Weights of a small mixture-of-experts language model, trained from scratch on English Wikipedia.
Experts: 32 SwiGLU neurons an expert, a sigmoid router, a shared expert of 64 neurons.
Training: a variant of Adam for the experts, 291M tokens.
Below are experts of layer 2 (counted from 0) of a mixture-of-experts language model. Rows are named router (the router's row for the expert), down (a neuron's output weights, with its number) and show model dimensions 112-223. Each number is 128 + 24 x the weight over its row's rms, rounded and kept within 0 to 255. Numbers have three digits each.
After each expert's rows: "comes before" lists some tokens at least twice as common just after its tokens as in all text. This comes from a sample of Wikipedia text that the model never trained on. Tokens count by the router's weight.

# expert 7
router:165155096120131127101088119103131135141122115120104193090110164121134107096154127109116117139150109134159146160134158152163143115112152137134088154105140147117162123109111128101125095116138098165142129152077125173157109131165119098149126143117120149108104127112102128098125136131116084207137163120179145107121111152084142135136135147104
down0:122111103168137088109110136123083082105156133121139070123120146139171085097139153170106096120108130122141155161099170157131155105113095130109121142122157118120121197092133165079094129154176110166140133148112117140126126117102110125134133137157118115121134148116126126150126153146092143133127157126093154131091126155162105137114144093108
down1:145117142085138136106137144107136077083137152123126192142105164096129148107103145117092137139111119152093148120140186114102163132153099116127112129150158162131138087152118110174150169100072129145174076115138165123125152125139129110170106117140116123136135103107132122100154112124141116143140155122132174199104138109125101094112128131101
down2:119116125106130096126117118126165106095149123124086106141128113104133139083128119130120136101120131147098172151129170142146124118111108146171114135172101143087106143118154160120104149080159128135116144130153125065099141122091123135136142145112155131129151141201125117115137183121135098162139114096152128134128144140149143134109142068096
down3:153147124116116086151124130104164162155174143119112116134137142111113142136087148108155127093145122169116146116134124081139132151125099104081143093137132144131141155142138142162140185118142120133100146080118153119122091110108112132116127127156146099140145104146133133094174126146134149191084126138147100134095116111166097111141155165132
down4:106152140133141120117131099128160132107171134138131135131154123125106142151132165146106142133149190121138089090140164129121063134155130139139101141132071110104076159122078142084117146098165130144122145101179128123124098134141149151154144111138128112130161094067142087142159117131180104143138132097085160150118130156091127105109156144153
down5:145105156103149108142149114122145160119104100107160121135075121100138181094127158104109138150105128153147147094083154149116148137129118138116130103140132175130130116123144132163116145082104143120124124144103099137093131161148125121086161111174170189121115157108151146100126120146101135145168145131157112131107150127125180126117129152124
down6:127137150145149128107120140124143147136104070145136160162108113158083139122122157091129115121083182170109102156135150129121151164138124105092138133108139119142111181097094144156148151150130117135113140139096186129127152105140116106079155153150101136082094146120145129131142172124126110154114092135114128112140139081104084138127118123087
down7:133113126104146118135131151107152127104108118162158168156111095163123119125109104060112127134127073142155117112119181095086145099162143135114147137149131130125119129148101084116095107160126147096152086124088153130142122128116108164147110119148131117141120118102125113126138133094136157113121163118104124112112106135118110083111147142148
down8:103077175093141195118151154122131128174132126165139091180101123141119147157130082123147141139089106133136139139131143145098103150095146156133152135106143112131126136145140121133119155155120089113102074135109108080172131092107121155093151162121116163144143128142137107080148145099127139116102146146156138194114114112151163140133143099121
down9:125133116100119129117154141139159127117124125144137152122113143124162127101113132159153106114136123112119067086133154120093119126149116077137122090159151125199120126126125122143121112111139141130109143125152123181147141099176116152139187133110130118213128143060182111143154131137153125102096149140111124158120122144132133125082109125157
down10:119118126144146153121121171083143104125135156146145142129111093104112186091108134076143179141129125137095103169142143085126096129147141149150122093117127113137152117147112119129125116140129114151126157109126129181122140079126154114165181121152099117164152141127144119112113142117167147126126122163140126111142110128086120109117131153122
down11:128123141117130176070149152137130124144105155145146145098163129142134123143120100177117162185136140137132120104140101078137144082127090114125099113132122097148152107110115139099159126102149123135098103084158127167103125106126120123110141104150097141128133116149172051133188125172160098120130148130127146111083130161124135112149125176147
down12:121130147119115149119098160104122101088129076104119093139103148109113102143117133142098126164170100102114147164119102144106131110147085139143160110139100090137124136116134113161076178168168149098126110140151154099146127160135181102154115124132116128109119171141128110094121126136099158102131121146135114127152086114059149106121128159112
down13:120112163120109125124144133134132071158146180192174132129116167126125129131156133155111127142114143115130131098089134173132118109111103154105137147120113085125130130074119147131139114108131122186123139137113133139156112188151090109093149092114135181139131122123099136106087150129098132134106165136125113120161145108154113097121125124091
comes before: "\n", " The", " He", " In", " It", " She"

# expert 33
router:114157083096131100117100154107121147141125129134119095117124100088160115126131101134167115117175143160120110145130116125126122126120098141117082098126101152135195102103136152129162113127125105138140156128109108157185094121141140124108133095118154145130150129133126104104129106155138125139177129159136079119088129129114133112103123115137
down0:123129147114132134155142146126102128165147093121088091162147083108121124116125111142145137119154138128169136083129105131152149107123112138124145119123074126110101123132124158135105126159097114112123164125098146110124086107149150117136124176123101129126124167160142081095089134131143184114128158133129095141113098165108154157141155099117
down1:064101140108088136112150105152106145120105178136148142153137131111105130164166160129131103111141103127148102182089134139180112125120112130146125147171126153092139106124124143143147106123149096097135156074134131125124082137129164105158121134152124087180098116120140073110144112116161137127133127103108137111095101130154152143108152129161
down2:050116133104124165129149121151122150099129130128176107121125146139127153146180106124124170187113133126125107135155096141126123100109108092131133173132098118123138112174164119130128133110112130134104163083093114140135112157160129121115138140134131150112116093112127123126161127185138159139112112121085138173137157164136117130111138141153
down3:122130096131130130139142144115138146105170132123165132150122117119116102089138105123076165143137131088100136108112123118121138124116128126111133121089106129130128158141098119093117112089163121131147141158111124148117158084156116147164097156123087126148132095126155118099126081173189162024136150155097159114163117136101104147110118135159
down4:117136149156134149128160141144152124112111139110141084133109083112089107116116088108146181090124129139110120098158122142127123144135098133110136131094091122134166107141120131148151111141133177143099145145181163103137161170124127177163109133148118130154142115153122135142115110098156171082108123098131087118120120099094104116076153138134
down5:147111107123122202136133151123117103141096175093170137145175131135140128099109112113173122090120134121159125128126123138122113143131173128115162126117133127107102156135154146125116120131121148155115146128133132116150126111108107130116131124135133122108147123132125136140150090113126128101102120102135093150139099125146128121156149135125
down6:076169151156141119133143164136117109113121178126132158129127146098153123102140103122144098073133144167125100106125147173131155144131151121130126161125119155144161118136150112165108156087133098179075113122102138163105141124110104099138149136131119126186139148112142107146121137143104110123147103144154149143102148154152105081132145081127
down7:134089112141165094145136139161140121160118142132088122155102114135155123114161147156099149132133094091125094121104120143120063127118148145139174120097098073120089113158089105146091161089116112127118075148098141129143142099095150127116118185117134137133124129133137129101132161148095152137169118136145128116128168136155123165151133106122
down8:131136143158162106108108168136127160125108159125121115129153076157149129127138083148159155088133176102136085121104137137098164103094109161110127128132122110141090109130123142137157147146133182075153141099112132101199119144125095094098172125120135134095141132138138166138127109116144147116132153114128112132154155165105084121115109133064
down9:135161149077098111133116136152144131125128129129156125140176105101076115142143096118176114142156122128142099141150134150110139127132126151123118134087107130148162133166124119174113149103143126089177095146101130136142154134147133135149119134112111124156125139105081110108106093158141110118104145114087112150092133108113114164099154097188
down10:161140114103119109148112085110145114149129092154130149136113125152136105143123128130089098143116097134125140164113143121167115124121118114073153127134151104132166141131129103100127133097203101101103148176159123144116124082090148095145077154135101155159152172124114190150144136044153164108120112158145137154160151168095152094140164110133
down11:142149116096138184093095122114135113139135120114142111120104139166127097138140079158150128141165157104141105143136144145098114107134100147066149086142190116120163124146133126131108115142094128147136107123130151130181176115142104142172115121062113142110150146121128169124175092122180121115112163127144131162179129149086090122108110122156
down12:136113108115127171123113093143106146129163117120134120124112151143151086155112110160102124142114131116164065147156169139162136114103120127084110092137123120131116100099111125116109125156149104116132150145120101093129156116158121106105126141129131143168168102068163129158140070109162129155107119124085079129127117169115113091114122177148
down13:150097131152118123117165106100114141153094148140104151143159136129142139140103106127097100129132080149143119149131122123105099134107116117154133105132104137141070143113097177134119107140146123099092158107133144145114124134109126087102097175096146147107114127149116128137145129118112148130132115097174097129103139116135112160154122104126
comes before: " the", " to", " by", " a", " in", " with"

# expert 27
router:138085103112137093126112097106122114127099144167127151066150129125144152105133148109121140120181132152146119157155146144107121147140096115089111171116127136131161144122124147135157100122109125131154122164096154168161117096146103115127141136115144131103158140096146088152142135134130109132112125094136125087073111118150126143129127094126
down0:159117117129136155138179137142145173131134136103126131165075111099120119112079144088105128131107126150140143127118115121101120143119167126131150097127141161131138093164104088151092104165140107109134138129121160117141129132140132095125130139107143119112127098083164129154107121133131129208130139141108127125153126172108129108168106165156
down1:131121129139149086121111132143155122136146116111131146120113146139137125122139109124135152095102143179131103134125097130164119161167140148113147147137112113099112106173166082142127120148105131105096104137136134092141084104105173191138131135152100110110131100132096116098123074171090112089152130126137159114136104165130127140125129112129
down2:131097164162166139108139105132117149141130134131075104102075134171103076159150104140136152151112148136158165108135135143116110119112104091131116137163105126142159124116109142120108148129110118122123114144101182135101130128111159092105135109096143120106134125125139113101088162119104098131132088101100137136177118119118157137135185125159
down3:143114163111124138171123125123153137129099131108157121069091066105128142102133173159102125102128104116133146134141111136109141090133139151079094153161149105121125122120163108130155156083148106129141117102139156143173142124109098120155129148125122123128095143159091123090133158127160123149101112102146094135127132100138104112133144136123
down4:138129117160115110157150163141181119098137161130073138139177155108081100147067063095135068119117114139136159161169126142122122104140118138129122116129159182100153126145142124136167114138145115112115115112133112148131104168125163162130138116147135092170127139099144132122148110112097107105137106117107159120091081151115101128177139131146
down5:116135134165135076165146098155135145114136127178141123130144115131146101110146138156125146089126133135119086123120136138121143105105123131113119130140136097131174146115146099105169157154127106146089128157134147115124154075126166174132124129134104121071101110151131085152182131124168138082127172125133133128151099115204119144102094084111
down6:150136176100112215105122132124103135193109098139121110101108100140081128153171119123115161156143114153135138115134128117137137145098080096164099129138120101102135088108118108087131114079139162111166130127127098140118138133136126119152120110077161126112146134133129151139104120114177114126126109141089124111138112106111139090119109152185
down7:102140105118101124094132108149160108105132106114125109103134189141120170167157124124115085123158124132126114114112170130122139131136137135195065158156127116099144066117158130088163120137146114122123135094121113147100094141113126121137153099158160115155152128138172146153127114106069106112139136151108180143107104127102138110097146106135
down8:172128118136132108100115134130135115149143120137150117085083141124131146139098130146124163175128166140147167111080140106072163115119135134103103130126132111114189147107148095103133126141128161108165122119147131138168116129141123131132098079071140098149133129134092090161127089119181109124184178142149088107148133113091126146118132117161
down9:083175086150162116149128117127128163169159130149132128112140144136169113098163160160100149120103136120127167141103142105097111154176083103116120064136145094147133193150132119121107124112175129137139123126087126138140164094111111143132149121143133141134143111105156143103131094093182147103108188108128130115109117098153154143092116134121
down10:150173127106144129095128125096103130096138150101159098090158138151113118102128142155116161132142114087118072096157128133080128173152108151106128144126086128127118071149152142086143117132163135135120151124134144131079107142161140172135108134112116111139137151060106109091132106102103100099134092126102171132152109126130102142109168165150
down11:187133153127127140124130120128120133143130145124123122093105124141172110120098177117120107124108145107117119167155139167137132118127134151091122135146159082122076170136099134141127126097121141168140144154119103143134148108128135139102132143109119130126128093128161142096107145141150139073129138132148119101108125110140139116104132136169
down12:177092124130156140125156119102129081122138149132116128117073148149098164122145076126113114124105173142142147121127134129134117122084130104098129118173108153129148131170125132151152131127116117099082117128167123156150123107139127126171082120106146160117141117086109119153118077179131091125139129127098118105132111111105113119132095163077
down13:097162110127124089113106148113130191093148094097184130121117148160129155117151148141105176181129101104136088123109128131149156161156117124148124076121127110107127111131122137104147141156133123107099160111118154153106146130096123161132151188134133116124104174124173110132139149092137172067169119128096144136132135155120100171140141098127
comes before: ",", ".", " of", " and", " in", " ("

# expert 22
router:137125098126129150118105088100096131091124119175067172129103105121097135184145113109141150122136174175134127129117166136152089115114080132124125140117123143107181138101139125098137078138150135167139162138089116115133134087160111134142109134140115157103116126114137138138157103171122128141129127116090133079107085141104155106112109114126
down0:125113098124101086129125124131138144162134104115130097146132116093164183133110137110089120149142140164127153091101109109120136134095166125178166117118131141129073148094146140098136154127145091132114118119136074167145127125116104143104112093098108147139112149153145107139120160075129124174137118115135097079122142176134127071099107096150
down1:129098086121119151137138149126088157107077140132119158136136142133122132142127108107156121146140111114147129122131130117151123179122119148144136131097097129110094148145111150100126112134134133124117135122125141165102117106085127137121118113142127161152146143114149116125112091133130172124112136103155129138104089114131129072136178142154
down2:137135145121153137126182151137134153099104126109110154149150131112114156160115125094098168140102146131132126133165114111116069101138140093133102094126113134108157122122139132094137127133141090121086104139068110127106091128158136104168132153087094133156154107110174114072129136118123150128093129110159089113155139110137144138133148084122
down3:103151146147128137138123165134148134148155092101148193131153154103136110103082167121095102135130147129178109125143121136100107145080112079113136098118123124101131135141108118145155120110153090147108124121111140082136157112100115083094149159151058135105118109112120146149147128090153120094120149133140089157136111170135126146120148130129
down4:124100115122119136106130100161113137120159127110061123141113131107136084168120126149109119147170126121183090118165161138114128077123135114142155129150098132133118143103136137087117063145117146138103129127136098122146164133129172139095123132120106099168148095107164129119157135110092125155114116116083121116130123145156125111113155098147
down5:127084131146083145135111111116130148160147164113124146117137181137166102058162154151132082141122134109201136158136143134138130140129131138112138092120128138120098138117099093103129111099072125101151116118122134156164142085088137111130109187117096152118157104179133144118108120140100132158118159122125097125143109161110093123142151113143
down6:184122116152139096100111081135115150105147157119155106121133142138145183119133116145131089103104143102120142120149149125104180158122112119116145099107129135152135146132167156126104138153133144142150142100129104096134128135115129148084071135114105159131142107115147096145134156136091101121148128153137138086152132158133122187122111105118
down7:067139140153114092146140117123121120118119166102143122097137138089122087097132166146129140107131146096172100129189111119129139145115096135144132096108127172134092133106113104119120121114164132142132114137120102113142106131116114084128138135076073135131124093145115135139161136122166154156125122098135128110089129136133138105130100118131
down8:153144095104154136096145089105156144126126164129168075082098142154131117157159114112180142121108117100107119084119102101104110123116142133119137145081081113104120134136112152141118136101136112117113101138121182127084113169145125155123133075155148127124150112138123136155121113153137144102153141130125101127123116095073140172113145110111
down9:101117180111129120145109147134118100162119122135183130121140180078129107139127152132112129128125132141178123139172124111124123086119107143123136132134126104118127116133104083110099147128131117105132092188139137133119142134144132125108137130097114171162134129163128170115140125114150187164113121140128149135114132117121117061118103129104
down10:121126132118116139083113102132103154114140125111098072091094105135131130122118103174137165130089124145144139136148127103140130168095132113178093151130135102136150112127199146098119118124130128120093106141140077186137127136149118153131107089123085085096108115124143127164129116121132080135115138152139107112124121097123102121127162117165
down11:107117129112108089118115158142119136117124134149132132146069116179138146146134132145122125139135095143102140131150147138113084166096087127142161112137147134154112162124129146174159168131113140164145094131144139135127137138106100090129155115130115192131128150146118149116120147159122133154140148128102127141124125092135163122120129096169
down12:120128134094113150133169097150138170106157117106152140123105105109092134117112070158115095135101150138073130137184111102158120106121096138071156107151113126134122099135119098123109125141091121150061095098134121076121092136144150140150109086126113158111148113096131125107133087135148108090113158113148098167077099126185136126160146126136
down13:110139129134126065117096158117138130152128105116125141093070141147152162122114178147106132135121119082142163144099108162144151099119136133096112117097141185154125155162151132122127108110139123108119110094121158134146126080124122138109141143165154129118155157161158116101140095131119115110132132128136120083096133099143111151109130107134
comes before: " the", " a", " his", " an", " be", " been"

# expert 12
router:133142093113166082131081144134106109171159116137108133134092127122142160088170153140148163139129099146146079136167139156136115124107102137106104106135142103167186083084140133128167129107129117155145130156123110166132126138157117108098168066132136127147173187121134105116126087160140151134146091165163104092144099122116115108113116131128
down0:120144155126113107148162163152124192144075141161087159112141130094166183135129132146126140141109106169132171131121113118107136186128117147135150089137076114124122137124124141157142158121110099104070092133108136106133147142110096093142121118108147159105096101124127110112158152152109127112116097110138103108089108090142146116146136092139
down1:152064149084128172117153118118154092129107162151158150102127084125133143134092119127113140155154120117075115184142139079128114121119150122160096136202174142129120157129115128136143133143130140126159132116119146106100132128144121123145190121157152155096124189148133114150166107095104129168129113122158138134143134096100162128171118134097
down2:099140159114128154092120132123152121134108131116155111157098146124138154140127122146149119135169112080096129146085153152132120138137143136157133133140103132113080142127116153100099098123120164118101169150089095120077136160122094096129143104123173125093145131189107124099100126108133138118135155098110083089128126138131142083144111083083
down3:097187149155153125103073147109147122156162112116117090130142172120117134142129130165126139147138147117148144091128135149152120107113133095145130142121103098090148113119158109133137142105106097127159074173091174100152148172173129113101128141140097102133143151095102143165076149141119114158132123133071115137163124141166132110088143130142
down4:100096126134155159097133142135186147135111099123158085108147119096139158170129095118122169108118151123096119146112087108119143077114114120150110116094120125106172110076126146158126153153107160145139141120125115098115113141145128138117147111163168132101153116123073120141112101131143127120134126149134075108136118105076137174120097148122
down5:124103122109113109130140125091151101137170099166104088166145124170135068108114100159139092111062106119133097130110115135143136119126137133150124126122098141112108146099124138110142105148129150120127151153095115146130121105106151101117113151177130101126091136124143144157125134133124125142174132126133098143147110160110120131143161131135
down6:095122127132134120130143175131122097116159120121129130141159117093072116143130106094156031082138140131125145099170128127086106163089126137088107092137142116159128121112122158096123133181102113086090112146124123138133097124129101081166156140109124176138117124135109080125135138131154160167122105124124124136137178100151120095141098094118
down7:123131125123108184094159076075124100099142123131086166163105136145146119149136123091161136124126152116114113134114144159114120176149143094132109150119137120147097087143137158143149095098170098116130143147118096119099108097129088132109141131088121129163093118101139127097124150148061136068120103132093182180130126135125097145125109140128
down8:107122140113113166091146098106134123138105091141132133112145130134132072138129126123132179122101126112071135136068156110114118104141117193143117111130095132118120127134162106124098113152144124155153159148117130111113087111114107099137132147126125125154122176127137122142125131106105121078122122101108187171117094147149137158134149128141
down9:140097133149095149131162113159095146155127153176101138203125148128103113133146114124164162125153166111162099089103070100159172127134150110114107156159115122152134121126123121123090135194080147107125152102147106140105104119158136095136132147134100127157146130141123125143123146136155141093119149126130132139159112140138121122107093120155
down10:095136135117130146151136136118137120144144152158093127159168128129132164143135129061130107138120091150117159117143137132136128116186140126101101130147128137136111176116083130090120129133092100118094119144147099146178112120106088098154103160137142106160128161114114161113111105100170150153120144119144116148100124087171112136135093160160
down11:123135104154118123143086121110118154156146135127112145125147113138166123089118137097097099108096117139120131156140179143108142119149130158105140094158146130137111135117151094135133141137106109145187135141139165128170157092125117127102158149125104152141112149135138089171122159114136133168096069138112130108129136106161106119153152107110
down12:121138124139117134139141130157128128142150125126140070086101119179170141137157129152108140135121115072130144112130147132137137115106137103101119153132136108151117108130131151098182152108109072096143184129158152123119118128156153112124121089123119146178126096146131116146128111111146102098112167144118117144177151098164093167142103146139
down13:137141080132126117136117111088094103110116119135105136103142166132126158098119083060137111132125155122129137137096138149148161122150176101121115163079134169109122132164152148183087124154119186155142142079100106175083134162125114142130102120142155118114124120154124122149143128141147175119123095085146148113135135111154156150116121107143
comes before: " the", " a", " was", " he", " his", " it"

# expert 6
router:145153104112127083098116111124130115133109113120134166085125129126111121127125137112164124067197121162113108134106132128148144129114126122111099124113105144125168156135129119173136092130131111163088133162095138119168142116099088157099165094121149120126123116126149115123158079094138138160130099166185118102111133139120087123149152136082
down0:133160063096124122068141112178123111130105154101171100107112159115114147161115131144141120165129161089164136137127141137138125125168180095126133133134140173111105101142133128098152108167115142120139166139131116101131138121158071162148089101098128140100153186152113107151130120144131127174115143157157163079152151140158162145112092124109
down1:102130133152159117125107124120164091110169102165105119125127123152134128122084129126134106118140115105113161163137135105112172176146133102122125114139136096142134136158130149117115155132135143196135093124136111164149109128089120130154125145097123075139132125110080101149150137142105112084138096139144172137119149145161105140162142095109
down2:125122081154094130137135156150170139132122124121124170162134137111106081140127069136123139140097153127119094140151140143168109117140196106087139110138142097159149156135130122129171140112156100141116138125151183185077103153149153158150124120138145100149114142127126155138165143094134131106092153137142143161152112150097112136123113069109
down3:175104082155126154121115136133132114093117144091139153133191145160125114136098138079175093132073089141126129183120119096085129108169125102128095133148135147153112117155143108142141125171078134137124124064124106137144108150136114120151134089164156095159135124103124128107113119103102139116148102131133136111110086130121145143173141124116
down4:129129115143124158124124131108125135120179113205116132115146100154150127131108133118098106132137094098126097151119163107106121125148073126132164085147195154115108153099133136141116130145098101129150151109140130163182123078144148136094161098156144114124138111117129148096122101161134071139137155114158121112130103123119129123118161145166
down5:150126166108113107147133108103153149107147148142088147093133104099154119125107115152159120132139124116124171095130111135096119107126147104141121113096186119100127133132099172120112110123097092108134114166059116118179095139124129123142088138116128144126162148097138148181101139114090114134132161149122132091150132149127107135135134108183
down6:130149192139122061105116126101149131113175084124133123076126108130122141139153135149109116123094150146077094134106138154129133138108164129160104138130125104105135147134137126130143148111126136091117103131113110125119176141135146110101116123127128117144099097128149134115100151128165136159113121162117152084100181161107106121151130138122
down7:166126131125122137127118169055115122150077105133106088109120158144102097145102165115130135159131112124090143154124127143163142115146144159132136116187140143131090149077172115136119139088093131159123154147143150135174180153146117125157132131099116130123168141161111177142109106136161102170105106100148107151109120078122126102121144142119
down8:117090168108149193151137136106120125170150103104112111108119116136156128126133142170106156200112149174179105175171168118135113104156113124139142141148124105143121126111125097101115143103119108118173164157153105125141123119138130130155123141135159162104135100089092158154142114100150102138087141113090075118141146133114112120142130112119
down9:136159143122098152128128159129108129099152148126107107118139118140098105094136132174122134141161119083180130147121171124116126094120142131109122154126157146112114099119125132113154145120145130128134118161160111135167105135125126123076142169128090183125155131131164128125156149143129114036135149161094100141133184158156093150144131101117
down10:115202129083131123109188165124139118141118125123125125079143111130097168106173118163104142151104126109114141104137073095140136167106142093111144119105094116120149128112145103177154153179135148149115157161118130150081113141170088138153091111132135113128137102114131112129125108089125126137123146119159111135110175113110133118121157117140
down11:128128106095133107157146066190110134112116113109098133116139101117161098132138121133143141073106119089148114119123122160112120114153103142077125103116107181103140170119164129115106115128115118153101118097165128110151132093119128144090115150122135140147118130108151117156111115147130155188119117102146097136130142102158103164169103098107
down12:176122135113102098104133096095100093104110129155134127110116182138092107153114109133146103121126102145117173147115170098159114094123123134124154106112128136107150153102144156096110145135143106116094123113127141152133135103130104092124111128101080122101110140150136115121115143097102106162108143147124133119122160112105152115176150149126
down13:123120124139119090133138141092163107107145130106158147144153121073126115153117108081124101119142133130135119146118122126116124103134136135099124149128122110124157127150190116151123147154121132134113112159104177100145153127147132135114151129123157087117120110088135121097126091103164134117145164126121164138117105160136115131145091112159
comes before: " of", " in", " to", " by", ")", " for"

# expert 2
router:137125105111148142130132104081110114148090146152119134104122156126155072099133118104151133138148114167142165154132135123116147128121132135098106130119111130141190099125129134153169104124103114107163105176097170135138113118125128146107107124135152113123148148167133151143120141162125155195131127171153141105165083156112132133145128105107
down0:063128167106139104142103164138160098119123098126096167111111107135146173140168193115130117149155077159122179135097130164136155106165067121143101132129106120124139129132161096124124117124159118124136111116131093121128127115119096095145156138103123173112125116148152138148128126114146144111104132111097130113124135110119101108115158124150
down1:109130114155138119135150152129132126126141180154107109164108123127096103111111150126133072157152124160133127100090153115117095109129082160185147112136120112082168132119121110168133148142129154122139153136121123109133174097122095169176139155103104113150136127136125131147094132103118139130190119133081103131184134120142134119129127128118
down2:126090120143117120092160134131118150139128156092105091081140096117158090156157115154124121120080121109155165129156129105169148158136099121133072119118145089150115086176141126128110163158109114176147103151146107109112129149084132125112135098132125144141118100109103135107151152165102076172123124124164120198139108155143098117168153132122
down3:143112126136127129114125099131137112109099171114145087116133138138145091105146118135128160144086171128128138146118108131109150112122134112187110090112129138131110119130123163153143092141122121160128091121159123119096146130136114158142155118125152131172173139094111154146092129131108162094169089123150141117147124124118122123097137122079
down4:121149134082101176095176152148139109078185149123142126171110137126105148126089125121151139116136075134139125105113132132122161152105147099146163161108167129131079160129100127117141125130145157130123097090113124119127103158103170125146146166098124111144141125148095124125125147157107120091155127118162161117119138095116166132090132162150
down5:100112123144150158115145120129125127151140185146137122134129131143142114130085134114114095126126136149152136111111110134098141093122130145117118126143083148112151131124120138158121148102141126122144135123129124146138143163179137140146147157137185095124098159199100131142127084134152177114138126129078153090164123158133124142127097104078
down6:137107085117116135158114174085120158163091107141118113128104137133129111117130154152111122149132102105110147096150131134139143110154116146079120122112121131091145132122119095129122137129142114134108166105088079131151114095099077105156113150062140129096130130123121134134109100128173096131084155120153122090127093149158116100100147097122
down7:136154132129129141127147174113136131159082124119137127158098126153166117163137130140135138124101147119153133154100125129141104143099117158127132146135140134120171155131123151137126148114117170126106112142128138114124120099099119121093117109160122152136154156171132092145100127064109102140136088147089133110187105127137096129151121141115
down8:082061121121136102138190139141098128126131166132087156122109097133119116134116167141124113139147117126120132131114126098116119135097124092133139096138120150159160147128085121173131133107105086071167130172116127136138152117077128130141120159113116106106116099173116081103097096072077104104147126144115084133140107164149152083124158134111
down9:158109144107149106107135159150130118110102090143130125129109112134155102139102113136116131095122105123130139092127139139143111123090158128140101113146095126165156158135099126152111117129114130132108159098126116150111115103120124133100114098160158143111106122103153157181163130076172150052091141128156146186178137141123151105171110118106
down10:120155142153135100105124086104124141105149099123109095071140133107140148118131120146078132163104152130121124124123129115108127152126093125141098136088131116129108125134122108124099136123157099116107152130132130137100122101147171106082140132107158157113097140099144122114097151142136131096147151136146174106110173166088147152141152173115
down11:166126164108130133131119137181129140150151085110147100154125128132131090095130104111131153103089143107147134126148155160131150095128138115096118118136179117125107152146111122135117120135148175126123119132119166155145124134153137116163138156191130110171144122099172113143131058126142144091136132166112123147125100120115161164138122151118
down12:134122147127119199149126154142152126133112235135163118144120147123133098093108126137156100126120121114107153105145185152132139153130146129115091130135118145139081118149121084168088127142156114103082132124148118139105143085080150155143147117139109136149116163147104139138109136145125131111137114121124140135113139119142120111134099122095
down13:096091102054141120142138126120103131127121144102156118187168142128097188107104148135138100115120117162087123083133126114084118147146155094164132118166128149096116122105088128074133100096143125092136152137155138162144132161101139125164155145140091128131154121123130076117133132098117103141146166112128111094128144120120134136115108102136
comes before: "|", "-", "\n", "==", " The", "The"

# expert 19
router:178115130154124079128141103113109112112118139158120160138138100111115107138136122113108129095136147149129095144144188137149110124092131119087106143141101134095169135126105121114131099144138119170124141146100151152147097118125090120167088137134101106084122086138144123158189103122098135147103137131088162103132107147136154103134130121139
down0:166131119104111137158116158075133142103146118091167123136163128096096136120076078124110146160166154090135106135161099150152135110150187096115083140153121111153132116157112121144143113148089134119143159119148102154134093127155093131129139114075166110097114174137124112126166141090101102171090112144159168124124104137121121132143164145132
down1:107134143131120087119152099145140160099148157162151160158171177167122137148174155126118130094163127154137098106120126087088100120114094092080129142108108097114128110150107158123134125164127134127106119138112136115152137113109125165132101088128140129125139126139096102136094117122163125125141109103121129155137157169135143175116131126094
down2:142106109136112140141085155086103117146094113147120126144115160145176147142132170127147129106126143127143148088174081098110136166151086162117155133097088114106109111106138124098131136099114115145130135170117148119137141122117149154148139135125134103090161132112100106126121127153149122133091092134119143180129132055165124164111165146115
down3:121123150095140120127111080149121139144141120154137136144106149160132172111109136168136103108128109088100144120119130163165125135197119097135129195141139119137150124141105173116159130110126147099126121075140094138130110101147093104133152132130113106106145137147147139136177133141088125101136107138178103117093105088177117110102111162132
down4:152105106121127116094140145133124111135139188148099106141144130114100132177146136107147114094126138119151139133162156102131081108113103111106109120150135132135097109184116116128164133129121158111113094166159145095168110090117169121140157139146146133125152146106084111139112137076154100147107144115172116139088168134140127143100133111165
down5:124085122124150125098154076123104111133089146097117109119122141128149152099153161103107122114156161132093166135120144129136131082134133115116185122138113175154106115113131118095135134092121116136135163122145141117087138105114103085162144172144127159159146127113098133149124148139162122203105158124095097161111145106133133147112091143118
down6:143135138119072159090120099150077150135191150144107140138136135082137131127172145156123113150122153130178117116160157161158102147148092111109121144125157164121104128130137140073131112109105132130146105130110144136139147103086134092113129090117119173113146119179073160110127126150160142166129144124132095126152115124158136138144099141152
down7:088143126119112131139098129097120089156104094149111131072156137136142150111119136147152158129114124101086108139101101148134171121152063119132114128150097114104125135135149104142154091099143147129097131149110079131112152135091116109151127107140106126140127095086142128105106153071125093114057151084148117110070118145107095127107136125096
down8:120157141150150103114127116145120094102137106073122148104113110116149115128139086123099138152119065140069128109104115147110177147111126125132144105142120113124179112133118124134156142121133152091205150093127099149144180093113094132132133172119164140139079151108122114148122133135145150137142122164087103135132106119112133056122103134127
down9:114118116110144096128123129119116139114109134144142097122152120151128110105120133136141140107156128142158096099128157123124151115159164103125135176124136112141135126128162077100119155175124141163138074086112112128144143140108125116138149118127117121131130136090105091109106129113101168126169109159088170098184112166138156125138144125140
down10:110161142104106164135134108155138153139123141159163141137120137143103133150090109100164144165095143169119128188117129118167147177138096130119099119102119117189149109138084123113127144167143125083139106108125114137102126119085113155141109116186125118166100138104149125108134096137151114112150119146134189146118118142112112076148116104131
down11:154151118119126165108108127140134132144161084157094080124092129143134164150118170082133133180136117165127153151133110106062128160170120159116124113112120137074148141098147131084139125135162138113150129145131154113136121149174162101139147133144174158122130132130148145100139126157159153159157121122135093104098108119120152156116116148126
down12:107115166114122140114116101152122152165129138104154133080183088117092130135097117132135143133127133169157107122113118139135090131113134143156088166127111125179110082115151148102119134179124157092117122101148131116129116160123144146147139083126154116156114091094117129146112067161137095055135114154106101113147108097141151109113150099111
down13:172133095146118153092126081110143107088121148131106142153138139120091125181154073088118126157120137123156199143126137102121123107154147153118125121087110141119153123128166133112097136136121142133193119125120122104107131157139108108117149097182136149174131150146135118074136125116108139101150130144136115150154149136118121166136142158102
comes before: ",", ".", " of", " (", " in", " and"